python train.py --moe_layers=[0, 1, 2, 3, 4, 5, 6, 7] --normalize_top_k=false --routed_scale=2.0 --vocab_size=16384 --norm="rmsnorm" --optimizer="muon_variant" --batch_tokens=131072 --steps=5087
Below are experts of layer 4 (counted from 0) of a mixture-of-experts language model. Rows are named router (the router's row for the expert), gate (a neuron's input weights, with its number), up (a neuron's input weights, with its number), down (a neuron's output weights, with its number) and show model dimensions 512-639. Each number is 128 + 32 x the weight over its row's rms, rounded and kept within 0 to 255. Numbers have three digits each.
After each expert's rows: "mostly gets" lists some tokens that are sent to it at least half of the time. This comes from a sample of Wikipedia text that the model never trained on.

# expert 7
router:102144132125092131087118119077173197111098114180086155133162127116179069136146141180117091082133119079128149167111150133100135101103183095174117110093159158110101148136123170135114115086148130140086123190126128129129149088111142128133148167171111161122138077078154100147119162255182156128109122132090188159105205155141066116161143150123143097116119113150088088167182153143101161105140
gate0:089146110112071152102077108141118100197153120145139037090104129178095174119145117105139154107167145099148103124155082088174140140097110077154228190094098077193067146142179120101157097151191132165114174163084130076111159100134115083077158076170118101160175100126135107087146129143170105159132212124135133174154161118133103201152089127125081144141133084110117080123119165121123131150128
up0:114099069095118113101113150140130105126087165128121146161119119121170104092116160114127130138110161107104190060187127130104126115160106128035096187105139130134157156136071149128095151153156104138139065123093139111158108102160163142100173111156094145142159118098133075073170112132077119148111203103144050112125118146130157097130114168099162121103126082097123170163143094162091197128130
down0:119078107138134139126088079122142111115156097172075162145094134188077102179126108171149150159124179163130093179099055137157150108097111122176133166115127105114159151167133070063140179129151143092112196159165154117089128124102137089095124105166111067085153061121143157128124174114146165149147089103096117178134172109149122141141113124141122190150136134108108051105136174126116120176087
gate1:111097092118140155100060153155123235159131135167138088112125117113164149117120229041191146150137123138093138179087191125145082122117146053145056106140141184171154160119128177140121079129144058152123128119152152147093129087175113109075174152071109079191081115144093152126134122143121130145072109130106130135152141147152087146111135131149144168127125073113173151148126139171124103095097
up1:123117175157123122102178111138187158142055115193091125117133128070130092146147104145113141151167102139077196103115058165149093057133085137060164099098098122120158092170110089086124178079142173187147107135139118122202103087176125172103120107130093162118149133092159134158142137174177196096160152125124161165195147153070101144114118179158100144098143149130141133153173132075168052062115
down1:158158143130141122183110084110156163132136123135154106145091102101042119103110168138124151123174156125108081081103130117150170053065150171164110139106074153137104149084164102143079108084137138196137105102129146082141156145102133080191099111113178163110140077135122122114165202124122170172148122125131133115076099118115099138115107120151114053111108141127133135092143119105162095130098
gate2:135140137126153095174107155129136093129109102132102099162128124146172126123116121097117170103116133101148102195101134097118214145146110135157109055210115175098070121090128109158228109101115123164101164125108133103115117130146148090143102154096145104051162140138162047127107130105126218108097052165162132104095134115134122138112124121148094139071106099167156158126134090097118076159109
up2:169125150082167169164098122111083050158131145112131136108182151130147117087131131160126174177128147118152153173146093121132127131163157064162137123109107132094094132078134146124139086117117115166125151120136149164155079117116137088071135144122088102113130094160119103088130132187106141134149123154099087162091098132128180145138135178109155128109156139119139160163128123153155120133159
down2:141136126122123177085140153143139134135085147093062163088134123162100134136159112154173160099142149164147159110137141145139142157119115125160134113138056087165122104136130089088202128102131108144145118126174114143159110125176090118175148139070156124128098160060073163082195117127096173124076111079104144134164183079128134110133113094095104092140077137020129093123139097107105133124098
gate3:158160184145127142139166124152127158115108139119084111124161156124127152105113148121170113112122121144105138118163111139138082099088188170184069126132154168059158146213168108072185137179122151176139193100181175102155076167104149108093126139132123127102079128105119076134230127080085101199133160149131098134091116050085111152154102082083078155169133111086106127166164133227103148105141
up3:096160061116137128148100124086144096096109155164148129171101108145076173181100152173107072141092128155113131091040102122155131077217092082083182094106141109114131137086067092143136090101173118133076056146126096141059164103134152162123113150120131145072163076152128164142064062156104120127145129073172150157177133165102108148176196140163120147127120119096171138078129082097127154086101
down3:131148092134097143076104129107082177164130137126129136164136177095146135110137193176119090168039129152127188154093180153141203091143120171120111067170113122060114156134153123137141135168157123136142063180141153187118127135157182156177165128125137154132141098141154158106083146189103092131081099153111108156110100176154145148142129121147143092149084104150183147095158102192148135159144
mostly gets: "September ", "February ", "July ", "October ", "April ", "December "

# expert 3
router:137106099175132107106143129154095137136149150150132117116229139175144150126123155173151149113154124131149160108123099068145113161109112124125117113148000144138234099173107136132177133161120112211150119112158127098186153133124146114108115118205119079093118206132103116144124129114087120151123134128138196150166125127130099134126104140096133113167085136117172178124119118164081099124152
gate0:100115114165129150159068146140175127086167131114133161076087128168145154107126143024156121113145120146151157162115144128135196157123120139084117124092179151180083096041150117117090094113169108148145188115117149162179137160120134168113046130142147123123082143089121155145133074122119121086147143146123085110132162145098175182105131133121101100147147123147118130135131114126120152165180
up0:147074129113108128150178148069081142094134172098121176197177088109119121133064104156102130038082096082132111084111103092145121115051110159139121098156118122137121130133149179073123150142108132198107082106165143070101186114141145118141120119108143150138162126144126087135173128208154104070116155140080071118121114117169084139155117142089202195144136102094162122069099137083113111148114
down0:123130161136064145133105067120108138101087127096129172116113101134125052098099126109170075119125083066158103080182111122155116091155159112089110145140081175157145101108140200086158134173120104166124078078122188075101117065111111116127100113116164165146180116111118120117154143159056115117083144114173122145142070124136154076150118080081096072161151145131153073108100129163107109139114
gate1:136164162173093163141146129099114129128171086150071146121142094156130081117149179166165127125141102048084144127115113122094163146125182158123138151163096103215169096067105099076151160112052165116132089081091115124105153102127096080097086108122142153157106168114152118104152100126154177101091100092148193106179148114136106154118168088199167160108193157178201121127130180164075077167102
up1:216123109134118170153128190090141128127170073100099147056103117119171161118098135067078141106146121167115131132223182064127137164132129136163171119092155133149130095058147153175140182151118063121131063158177194121147144096117165109124074083144170107107166166098143153149105069162108149134101119161161087123119180113093113149089116089167118114137130100121143134115147143126143140157058
down1:196102087117164169128164127090104176199150150064150154084107123115138148155109180110124088101125177106101081128154149103063165108100152111083128140100111120123123115134102169127106157093153114138179125152101081139142102146163073141107090141101130148114156154109105096124124146134126163169011138124118185080178131121176182138172096102113104092136131109145161101143094139097092127130186
gate2:132154188111128146120095184104061097120124132122143156201132134159159151089153166181140166148099176124140128118115146139149160180140098159143160150112170132099101130141128153124158132121119129138119142112167121130122173091156162103116217104113099126128152076164135051110131148220076109138125107135105098104113121125156135078161114139111123092078105143154074133153118098115197091155120
up2:131104144130107093087125082056182115118106141147093075149140099111132112063127125152139075158122131079140101101191079120092159131163089171194126133111067170110107114120151135134134157117148170153120116116109120111192064177141117140138092120143133104058149122182166116043159149162074150129117161152120104122132158130069149077110146090087192145150092134156126125129096085169213123142145
down2:105125144138164094116101119042065168141164124118125120156212109097121101155113164106136158105156171137114173143179120145148123121126120071144119075110122100138099132126142075169105123104163146093115182122135126167080121082050114108136125139168134083149115117116103174104163092158157152135138145116142159122163105212110096102109147132054098130122127111160167165107145126134133141138126
gate3:168179190087100057110137105132160136102094180131143160080131156121073076078119094138131149083107123168125163100128083155085121134124132108139135117091102180069122110106081179118124132168132164130104109099112101062151170162113148123132120133139167143098125141126175111138115160126176129140132174168175136114104143177165128190174132073102165152142191131117122148069123151159125101159102
up3:110140084140188099103108108160106127092074148125171153068048138131084112128113165102141107100171134089115124096153135145141126133102184076123090201127153144155044116135092137151051099096162170144124089139132165097119178106143125138100110119082094105158166163161122120080149132137110100146142103164137138168129135150104112109140191096147138140125082100150123126077119155116074110170117
down3:171133088141127150185182142119138151107147149163141070178172086140122080179113134123149114109112144149146112116065149116112130116112157109119143101108154180143157143057110138158128096167164157151169155152169138134122131140103149059111163113055192115037122093148059107138153200124118162179127086151124114111075128192119107095120120138104128067105182059116088103154098129143160128125132
mostly gets: "tick", "Gen", "Str", "Dec", "100", "Dur"

# expert 2
router:098078169160052084049106154115177167091104128100063104086172134126127088121175081191178081146114139085124154151170144152132185103131094102134095183106150066179089163171127103162062146117123089106128145126160168164128184158133161149143094142098153119125099126132127099140177067104114176192097166136144145093139080130169121178138081110095158127150146131122145088159121165134120122164149
gate0:099164093147103115106115119152154114084145130108154089118142116043135091126131135151111112148117110141089131143223124105165148110077082148173121140196108136116118179174128135182153114129118112062083135130133109089063136096123083120124075097103100067140090091144156162141145111158151141148139113160129166107090098150122068109117101119062125078099141103157172111119116094140129124104186
up0:095149067095139082077108170097117188118113116125220107098154101093091119047157141130089151134164120137106090143141127161139151120141116121128199110109142112143097182117121204130098099134113159135130152126154117095104164121179080082160131144148148121091102190106113135149140129099156112132171121134112161066108103110152096159118129075108137109106167086103160154131093100110091168073164
down0:140176186157099129112074129182164144113110133143184147086106135178107105079110153103139108148148138181116141136069099106156163110098120133135125132128139166141127113121118125168044147082122143106129103160061123086103099152163163106085152093117142087161135168133155138060189105136126125163067198144145176108130071066115092099134173053108111120115100116141160139104150169104145142119073
gate1:144095148089131132079128146123154100121108148139108100114152134122185192152122134103144177068166121131126163100111147100206130101178146116131194092080148153101152132118141183094064152111104156105123123069180125093161160125065128150112138120103191111131095121088181122159094081083173168118111145173097193116174110150180103110120084129093180071097077086120135123117050101072163170105120
up1:160142148105089132088157101080130118183104131065164119118121139098141084155109120151116186175174160175140151108069123117175168101141124129116118108128147134094170148105126102142203122102140052071125129137168141118204133179131148054170125141145148083161123162180186107156181113119217077148093171103162146182136080134168106161086082173090099098095150136132123158153092121106159115105145
down1:154130140107089161105115157138049182149138116152153155100118144122113110117132157142103102134133129094161092120103129136115157137126136142122124102115044098125137155117027108108107110227119183129090136117094151157187130113163104130091115131161099182188159123076125128162119097117147091138108086179075082178146119079127116143077104158144130140161138195107087126122122167081164169143135
gate2:159155163145110140155137110208139106097164144083136100100127142201161167074124191103126155086190137125167117153118086129138180136133133138129165111123067146105150168111086097114132140145095145088140162126183106103102089145165113178125164173087191111141191096110065084128153119130078100111133136120194145066125115117095161159125147156180201100130067116085152173102157151133144144155096
up2:156135118220103087101058136081137059108128128126110160155141141138087158134177125164106109045169159101151133077073091097095115138094128144119152071081100131094131132088100127053134113064093179135081177145152140105051097131111112194141189118039140090204115091151128146140170163147046141143083086165127088088177165157107109135142170149105138128133120055138095103160182127158147135080157
down2:151127191118117189139160115063080143068093139126114092149088139120143132149124137161143170127107110162116106156137102148099142175135064105150138092155175160114182117119185113144111118111135097193098105119127152148140085150094169124119148137145119151149122136145124072155159141127125166125085129074066107130109150143088125165094121146122124141115176132097161054122112180123083128169092
gate3:095116123186184098131147119186077095125120087128112140128116164173151147148144150085051135115157132142136151134131138117101104121109154155123164123105128097147157091114101088090157126157189089159091155124125140154086144136144124188146072145103155109116147097149100073123110112149054055142129051143151202141105098132109153136197145100182162105124120050146119079079139154180141160118033
up3:142113084082123121195128105122171155053150158117112161087141154122140098160151086073098131112190108083101094108142140160108165131145145095171167110138179147152157101098155132134164060137081133138179090128077182150113129110110150054103161129100094151170149180121127200107110102188194182162101130078150070140167101075112131146096103134132102123089168150086120137159185107131117116095159
down3:080070186081141119133101147076138127126164117164201106111086129123126100082089088075121178120156128140115205095110096139169127148113106091128135101142115147133129178131109144129156134130166118143187106156133127102157110142145117132087102093156073134136083098193100147150131111131080116118078125153136130132109131114165161110113143070098159162133042137140081131152124107120114142125161
mostly gets: "also", "|---|---|---|---|---|", "Player ", "See ", "Species", "can "

# expert 1
router:156118132123167185151149130134099128124091084099123116130134120151046170128151080046066163110158255113180148094067111106103093131153146097138092152131157102094145101127131120149171140147140127080131100060099104123130098152116160114093107153089133187226139088118115072143131115149074158147154142116124155092111079159136162103170119129111098123173110108090152137109149078101088115128131
gate0:161094073179085141084135179137108142134098180146171126096171150117177172085136162109070135149072156120158166206096166105158154091114075123143130163131098125119195135112133142172111096099127106130151139092099044174176102158145097134183141100182148140156189159188107121141103129121087133179213146133074154129153132162220149141087152168074151136134100104135142097106083073104098139118142
up0:192092126155132140128114180107106160169149227165170129138154125085208116120065120107140174133079173122135143146120173103156210111121076121170117166156034160118158132146104159161162066107185136153078148124099077159169129139139124125176128173190181125181143135151100132175160172125075147153174110183092143148139129136154142161083146189098143118145114082107142075131109108142086146128155
down0:137089117175127103132101118112144093119056160111163176146133162145165136154108054161119118102086141129138159151143124116110147142112129099151110102143161172098135103166101126165128108107130122142093140180111164131108100163113131124115120135146083155162103159217117158153199083161072144140138118159132117173090115114127101113141150095110072057157156118116152142174094183089110136121097
gate1:146140087160148112158061133179149169125172140180132118068080143101141155132110125113096159135106165093087160152065194190146177139098126106094148111094108155111170141141116170100100156120130167154070073127113132145118137180137126121126112202139151117074095159147107130173150155134129072228113107087151150119134149125129164128154118150172132133166147091127072130120128118050150159154064
up1:125085126158154176116120114163086134168117137118106126118152146122143192166183064087100127065141135133145122071075137131092100177188097110161119101106102118119071106214143115155122113112167186079083098147211100165170104126123137150120128123138156160156115130091132118118158083186144175075156074070148096106147146098111164153146117104116135150122129052107139123122125118144135124187100
down1:111154093203152136076158132126144112131074085118138077117155093097141196131095171174116116105166138153137164123093106117140182137174133116043119086120066108160139140175105163122067117094125135160168075153098094116135098150132177158137130076108144129147128134088125086099117145060140130115108083165113136094148169155076109142117108111132115101100107154087090125093090131075172067102124
gate2:121141109147084083142162121144163166126117166141125102123147108162149154134073086173130157128076081112111174146081127174119151155144151136181156134103096130113149173114129094095114105088143079133144105133159222059151118116131135107073139135136110133137137091096036164168119177154097194139173153134154081221206170132079136103147142115152125082067118094088154176126129144154137104113098
up2:171121173104081123167135077110144137106143119103173107102138077152135132095156116123135183104114085071097074173045126138157162150136128052157174098084124192101197156116141162138157138092105109092073143098118142109113145149106131028180139128154162156174118119114137087140172079133096123130183110063127192177150132143139118119108194129118163097118117140182183101107094153103110114115091
down2:087179142128178122152149161061140130176141144093120096143140132149115120126121109063186144124135200192118132122118090137154151046163085094118121165106133105102176130087093147111154105096149108136147128128110114215130131096193161174072089202126127118089111168139144096124087098154116120124119082076128160138166162158101090226123149146185145118095173140111135134188154171077109112120142
gate3:138153122104124134131143131104097087123166123122134129149137098066160133115087187044086190113158135159119137128068165108128139119103131155108141119082159132110184112117081164185149176105074110150141111104156136133166192134152149086169156093131114140102121197140126155144126122149140140124128144174128139145108103127133165201120115149153153115166119232129107180087104140180160104144141
up3:132078147151133163141152138151081137108080110135107114137114116155132131139147088155140046161088117122132167129094115111160111065079131097149124171131155073194149090110111104130119147170059156102113132105102146163108104150116132181129128183093119145139132135186138154090114074097126152136140116100116145101120154096164070126066134152189057165125092056110138127119121171161123134147072
down3:130135132149110194161107130145095121078063130154161149135154138132156103140139069148125121105120053152122109020140159131119143151092134148162158165192158164095143118132158130073129183195163127140118205159105083083134084133130125146146168108105116120145161138098115097131122055127139135181141117130172148146139075111212144123114141135101185113182136166127172082121136165214104086055112
mostly gets: ").", "However", "however", "\".", ".\"", "www"

# expert 6
router:092181119167116073098130094093149121105123091112128141118121141190135098143139146160170169084177048121095141105193161106174150180166167094093100100088085138105098088138095130158113133113163176142136108199116119171114081179104100105098177124113100140114079176126158103109154059105130146139160120094128179122151081098113075102127067108096110126144148142158117121105104156154134124101096
gate0:083164084128136139094137123104163137161157160154074125111132106095207103096152137122195206152118091147133108153163150058186145089090107115152136125120044147069162136122118101090113170076160129146094131086115140134135090082126153200125109107173174110149164100124086148120162153111066108152117106137130108173132150151159127176095147152151103108097199138170095139150135121164117112063150
up0:155160136142082139151175152126084166056127211138130121172157138181168163087117108152151159109089118180134190049107137151088107131150119128117099132095084147155130108109160141180127118182053140158147125158127130141039143107120172166168120101087163147159173154086170136142140128098091094099067127146166146188169113113106113142115142131092083147140070079159133104148123083127122162150161
down0:155131083099148133122127092145123198153063102120112112124108169103111112166113160139104094109167121119115097214098169152140159121104093090138144130148138139130158150127146119136107114133117177158129098157137127139195123125105109085131157112167153164129122110117105193164122135109122103126106154165152141117101099146142144141109201141146069161147117178115120168100095137167152147113119
gate1:146150095091129169188168121140187191147116099151121070096083092217091212169042146142106122123115138080162124129089065134155137131106095170137132131160134120153082136067134120122110169172113136089137112195100112129170109184123101123198150163201059144142140140118148094122159103149134180092116134126136118143120094123125067138079160127114156119114163110166098101112116099094148084206081
up1:137127120129117155132171138074167065127136153106120137120140165159120084124119156088169127156158167130176144110153095082115137196108149084122078139080115113148181138157117074123117108142155155155214126133136148167116078108066130096149151117129162107131122134148105127133104159091185135122061144122102129133185143141129161068182090119119138195135060110148123105152160069128121093074119
down1:114144167119163131154154071146121069051100168154102105091110090133163171120123108151109143144100124153120148057161087146106100071085142047099140188133188131212157074154068116179164107101150106089178057120122127173096174120118081134129110120116152094116136122129125082118163178072159103143114165129124120077129114102169173136111126126196127092142175064138118091232079113181142126115224
gate2:095055139110152134151133125152124103121086191114182130053174165200147155146159080141148116103105150107181095157144173140103133148110139156126165104066115109096118128110062118122130121089123109104116074118132093162093155112098110097101087123091195152163156160143124138192188138087185082114137133138129086195171136109124140158091140121124068054184138102161117153133096149144149126122185
up2:138101141121173110158140170113195110123089111161115082125162132197107054128095097121122118117107114154159098151133125104077151112145087131128104165106141116114088147156142217124147093088146155152096068116119137119093077209075175109101119149160086075117088099131117109160167091107068178141121140164165151115128062146123109198124172134116112077168106093115080126094127120099122128100117
down2:155131121127183170200151110158135115127068049111138096143142167177136160154174155172148125107111131066110145137138163136137168123027116165174096095080151058112038113116126137175125093092115127150113072124168109117144161091072143110108116123143088068122090089088136152149140198134123106141177090129104148112095085088140079109149118116142065149080109132133142159150153121127124078109132
gate3:176179122139107075127097121082125184129133145157114072114107116170112141145128151156178097176178092121169232155147145114164095100058137115139131076144111125126038134108145101130148082140140117179106061143154143151100138131179116079124136124147129100130097155104080095162131140177060160124147077143147136140111104095150187134132113107071156100107112184156091163127095164119142154123125
up3:155131150206100128110116068106156152192150085131117150169138088109166154122133169175109119126090138114116145143114173148128130087115191181092125104138218187097113153105121120190122076110138109147177093124146122170130124029107137146129095073099122178123078169146082085124135111123111131101150155137154107130091132131119134110090095060103107130094148136154078113098148178121137125181148
down3:190092146135137108122065139162125195142172107135101133124134112124110098138102146105124125114139070082143059131200102117142109151086186158137145142079145136112153128153155180077067151091118202114157134178085160137102082117123091132093115119135136170141099136175186138136168060127100156175091163134163090208146159078078115187130140107096182130113107174117124093063122097134126125088163
mostly gets: "New ", "due ", "trans", "dis", "century", "comm"

# expert 5
router:103188163094123091124185154107109114107118069083089176160142129089197137152094074145168098125093131138132156144192159122137137121124142142108090120077113093106143142148123147099116130087120155070105152174142143141156124107156132095172150080085110199075132122139168079107171156117105088118142078114107134096091099105121105137163141147080104079103091160070115149122175181171124126151163
gate0:104128062113130118074105119129083149162058112124104153153086101135115143149174060167136144163135101147184106122165154103149136155114132093125137134133110130150088148165130181117116144129118177074124061135089100147121175174127179170168125129149120168158157135192081095087175102134133099126080156100121155163093104106190134131131082112092131150153151129108130166134166110083151148138128
up0:079132145085135117136120143162130091127132118114190156115208131096114133086127178145137132080131109093087110139171118156139134119092122134089152133101117094129167094124109135116125135172055087121114151140149134131098097143099122100107158098128185079122099184115188111179113189109122109108110116020105102107167178150080134123155187149154119106109118149167154125091155100207106116176173
down0:085155108128168115159128112087125052153129093098081116154110133093199144122174167181105114151074143097138088124137133138180101139127111171159106140111197160159119108166163110105132160183152147109165093155143132092139102102143093105131141136078154160136102121128158178115135094131124157152144098099145139138161110163135113114105157156146157118084110165117103087182143129189171142147178
gate1:158103146139114115177161139101156078131110109172165177119144072148125149106148147115149175126174150153093098108111099159193128155113129143089116121120106152184176119111103155113072068109087151161143112142081094140103181154123192158178167107153117124125107075126148149123087126071100139110115104155123089140103116146116070120139178099089088152173074145105104126162145090186162130141167
up1:188105126098112105137156089131172126104107140128115127122087118154119078096082159147138124230098077146087157133125074101138111143127117115128147184129146090117087132123178088111107130096096144125095127130094055152093083113125194132169139110084067093155130086137086100166103185156070111172160091076178137055119099172133089080128139130123124089163097196140127210086104091194196143177181
down1:117159179143174092117137166091142094156192095123065093127155138124110194161088182135119057137164111153175098122171167175078158122074129125149119132083125126163119113143133171061160149075163176091172188126172085074159167106129133148085153165145107157120130139110155135105108109110122108129119113093108170173124103086050131115151119127164083128117141118187143112117078160072105172096117
gate2:098142158152108109167139124100163150124110139135099157147183153117159179122117181154086184140150141154060122131127089192109138134106157171107159046101125145135128177119128124149120138065115097167132150146124157128151131082128149118167126144081178119149189141095144126158079114118201070072120156162073129158085149160136078100050128133101108148122150148110170133094141142133103107098130
up2:169137092115112121163055087129144084083169125154112185101114140130131152137093111178157076142121162132084095113158142096153064109170167115164163122144226181138179145163148151058139088101178148117130121107121098111162152118128121171094140108106082209125085133108088127092206120075100142097118192117142147080163123127127168110131113175127100097111109148173122088141137157128122082113128
down2:110094102149089122104167129156143122098111074112179119138163125149096147110149096123074142131164156103103116136155111127149175117125090099127132109111212187144142139155135136115121101119073159118126113115065133146147138158166114194153097115113111124130104160135119115128148073110159148073076128095153132085125115123169147091118124114146065111182087072105081051169103111103150149131105
gate3:149087185123130109149090121097098127138112078065135132132099159128185225125135110118168156176120079177148137146122157144130136111147148133126110117084149134164059106140119116160116117169178146147165137168141203175105155121119098156108094136133112117105112162088177086130171096140148128119109092131107140176157120147071112179098081104183161147129151077136118138142073175119144154132126
up3:170138195124148093161111100061128148133162147098130077113090132128137136158114111144188141163168120142086136141109082097166111123175112116090196107074111160092066136172123084122121130112106162176154139190159176204110130135112092156176074119158116153135124180158125105164167116079172107097117109102133124136153133120102136173074134111106192152186122150139137118145141178109112154150166
down3:172144113161111130139108086150113132070158115134195135128111119160161165114082072172101130089106118160154169099114103185115104096139130057095164097109121145123133145125085138112119070162129174139105060121108129159138078135074160146118157146139176121099110118184120142096130073184107097118176176124142085128132127144119068097164133095140097089150093129134123137194105091108127093145135
mostly gets: "last ", "same ", "national ", "public ", "next ", "political "

# expert 0
router:106118125067200169177059128110121088084117147133160114154104152088115137127138156079047122169111145146077093127069143151111139125116108166205157130153141117107110151106150142143113161131199113119108126118041163118102092129150152177204118150095112068131144105065124175125138187126149099060082128119178090096143120152135175067137155152205155144126160135153124117156091114107146105147128
gate0:140161180122122061184133124171085141154166137192098117097148127139132200173174162142123134125127127075076116110135186142150117109137174110111107156151121120157075107095158140070145122115103136130130161137207090120113143165113135108129104156156144069101090110152162110128103165136151121129118106118089108088127130133122200144104099191113079066123076112172106137179184061224131153106112
up0:148101065141071118158082104128141111134143183113074108106115132117129081113146176149128136065133086102121155107121155091127194077115133148123130147159127130146156149117120155146167136085127170107220143143138109196137130150051197077166142155092085113152152118131137086163139117164148133079136115202121095151093141099133124123090155197091140130167117151132148111132137153134169082142143
down0:125173171108134168095213113083096083163132121053103139099122148160147177102121128218154143119227167116159095132221109090138043139090101128111100098142183166185150071141136121158148121143158186098100118093087125108105164155117176101100120119162169121105108155133160151139085148134103132166172154091099168137160104148121128111180123114041128113167143106119117130089071176111148164150104
gate1:150126163119071075133101115111132137129094105078135124120130087156133140082115131090129105113101092183176097127095099121104068103150144117201151111118105146135149118109100103152130140088120147084184092132141122111143116101178116136104117146123111227162088175153142147128159162096086167096172168127166157103108062106146159089185119109102096147105146075049148144127135123174123146110148
up1:125141165160152189183097089083148112120132136155102154132163132135129150205120114090157150160112161084112095133144148169096189134074152147098087137147143081146170104050102146100171093170114164109138111140150136144211117131085184202163136163106114080133116160166157146103146122096120121062147084081193151071072164161118130138183178047119132105109148141133139095162142162175123204129206
down1:115147137131114104112171093164055116164094169072160130136126150089127134071139107103140152109117134156125131137129192146166140172105108134141118171162126168123139190153116073151128065103071106149146114119154087120113156139124105115089122135151103119144099211119102057175093112190131134111128106130149180109101113151113124138126124115191113075121100124137119119135151143194105200151076
gate2:095194098112139113122068167130147143128127077139166170107081141150151111145131166133090125106068144140052149155180042205116170124139149164117092154110100133168132075122069175174144118130115127138140141127166128140062121136195134120108178106163150082135109095176104106071091084096145127114059126150106125120163168079139150126137162121092137116160202167138194215136122141108102125147109
up2:128155089099096049129077114130116114081116154104110090128132177162116188147180162091156151116125132143135131135118151179177095064122107133121182113139130141149098110150137126144121110113174091127161108165096110129121096157130166094153061120146157156170124116130155086138148139172132051087105083145076116169159135144135172138117120121114105143082113132194136062070158115090091146170186
down2:123145209148102130114173138102077115185096132158178090109083134159130145107104131107181122155125077103119108102169147130186055137142167054149084138114189114170130200097122157076145130125074119146102094107155157132136043124105106102082150117082110108157143066145148166190105099125131168127193150159174107109144112132158158165161105135120201196098155080070095103131084062126057154127134
gate3:171087098135125105152124151078152057109162000111102127150115132115121183084064164053135106233094095123096150144153115097133082130206127145121122136145072151133083113102147104127108157093106069140150106159163164165104148109157173139173138131152133162087056233127085118145132127117101148121140138098083195168180129139109095127115111145122104086143140172160116108091177127179133099107125
up3:096118120126129128151158126132133155145115224125116158130139150062108055117099135112137090116147123128159140155121180113161159148152110092095114081083149091179190166095089150089089103217133124110117188129099175166081158132163119131118084130102140166104122059086200120152121139088111142136197122163124128105132165105091180087091154145163157110126086142042114172072107109090086095130125
down3:113109119094131163127145140126133142137109195128118152123090183154104055102088148102128156092156204074162085161132141091132122137137112101092174181051137163162114162127191100128126103117133128158079107076078176128086145120086082127123092091074149143149078051114133139150137158208131142108131138117093089127098114094158097124120141136177125093121136104073176114145172163192115071136138
mostly gets: "\n\n", "\". ", ".\" ", "); ", "\n ", "\n"

# expert 4
router:152131125123113181155131086107131115112076130181110126159094182068187067111109117128169120180080066092110078109116107143133140101100164093100161095118111106127150212108135105141074168172116152094139106149159135130167108131115107137110149144134093090173123088151149165085172146100167135117148090155154115088102175159148139144189180143107119107164130117086143079144148181100149144131115
gate0:120054136196170133138081135160157096141126166121099114100120128115074135108099141180112066129103121117098162038108179169123112136154114108107130118175143064144131091097106160116128127082060085179108134095141095113157135116161147071126127130157131139198127115118139122074117108109159148139124161125163116101129134063127094092187092104145112157155143147135138185128153065154185063114063
up0:108194145153088094095110198116136175068123129155182124220119142103210153138152148170161113110125133165126110175170096127120123129102142121098136138048089174140163152149103146112074160111159081106117139140141174055135124149080035114159167149146134105134109151163123097135149127157141079113170134110107035107115135193135171222125160146150116162168146131132118039132101091087060124132179
down0:099096075171093079111161139138053136136122156149109173153115072155116148094112129135166165088126096142141093177085126126090067141085130118120160152138164094170084097137137104139130146110176112117050112156057139136115167178143152102156153113094156116117149139145124069143131127134132083116120102082176138062102085136142136132147110108116148134169165133129089036133170159131136140164120
gate1:100175146108152146132093108120111119135083172142120116132118084132100128156139173118118170167116115144084148093158156172159147055152142126174189120115133153149138034086144084135134198150118150143099147095171109154095144125174125130122151135111077186126130161136083116112080158139105149104122120100095146142093114213109094091156101123141102171192128161196175150126144139058154148100107
up1:117141200132120091126083069147140106156120091089222175114117178076105140078152162094170117126071160137133132096123099132136041115159089189128064136131091145178108129127204120160139100145120104152113107114157066149096126083136150093096083095164116126167118095126120223105108091101128142106124140178096076153121178107113118105151091142111127176106142096114118094177129191136169099162166
down1:140157126151081094146146119133080086133094122123170130119073127151124104172110115148139202157084118123098140066105166183120128129121148213164117124142137155110143127065076172122132118149136135130100073159122096111141116096147130141124106119167118114086103098108105073060144115147109179156134129161067081179160113157175112154167081152107112073114145152057162116101167202108171153180189
gate2:120131122169119155122124121227137087103104174113137127126081170159132184128165118055078155150157200126129140100152110076160083187146132138077138135126138137138128069129108104133140190155095124129162134075103161127123084160104169107148196046108120165085131098084094152147100145132131140166129103117134167079127154182115173155128180119110150111132162144120175127164155116119103139103138
up2:077131189159142098129104159106132105129112089160087154146103134149144114123110115157161109130105117144090189091095137155117108160134139113165150137133114116104057147088136110154077070045111111151113113158111123164129172126143092106137109144191123079201147164149128110106130133133135082099101154081153103151216088089133164158127109130189128137119099043135142152191151143145070086133121
down2:146147087175089076108124117138091126135163057095139147122123084186210121083146117180094099114114130152160130153091097170121154144132106169133090125137134109150139113124106129113133113221101106111161106125136101115131117074083150152123116115111076164097163154123110074115148029081103209115183156110163127129149157135061167113171099131099140097140115152120165112130167132106170125158173
gate3:059142132107122120119212160135086102156097175080187176122083115118126139088156150117163157111143130081122059081133163101084088157114091106092100139167144110079126129130100157177130147179108077182110109114159196147097122185107120165114131150148115062085103128181158096172098143085108127105120060117146101177114143092135193141088126147108143111138104051145094144117121119150119084170103
up3:210149141154100130093090163135138136107174132157085143116120132125165092210122115137166123108103152165133155153168124093162109127182113166190108143142142121123128073119139072169124146117153202135143113105127085096153129147170153129088184144063147158140106158148114107134143110114138144167121062083131115152136091118178106125152171140063117135062078164143142148166095135123178160058161
down3:161150060140124141160124140191069161107183164083143197115175133148128133090132106146109128139134129144120114165142064090123140179159192134151157089169138115160075112128144140149166099103102097120152136083125122125100084084195106111156148082130070140113152161064116193130100171132147141119141162173132113069173121128110109144143131168153157153098138168131110182145157132099121145125129
mostly gets: "different ", "Republican ", "Her ", "various ", "La ", "Some "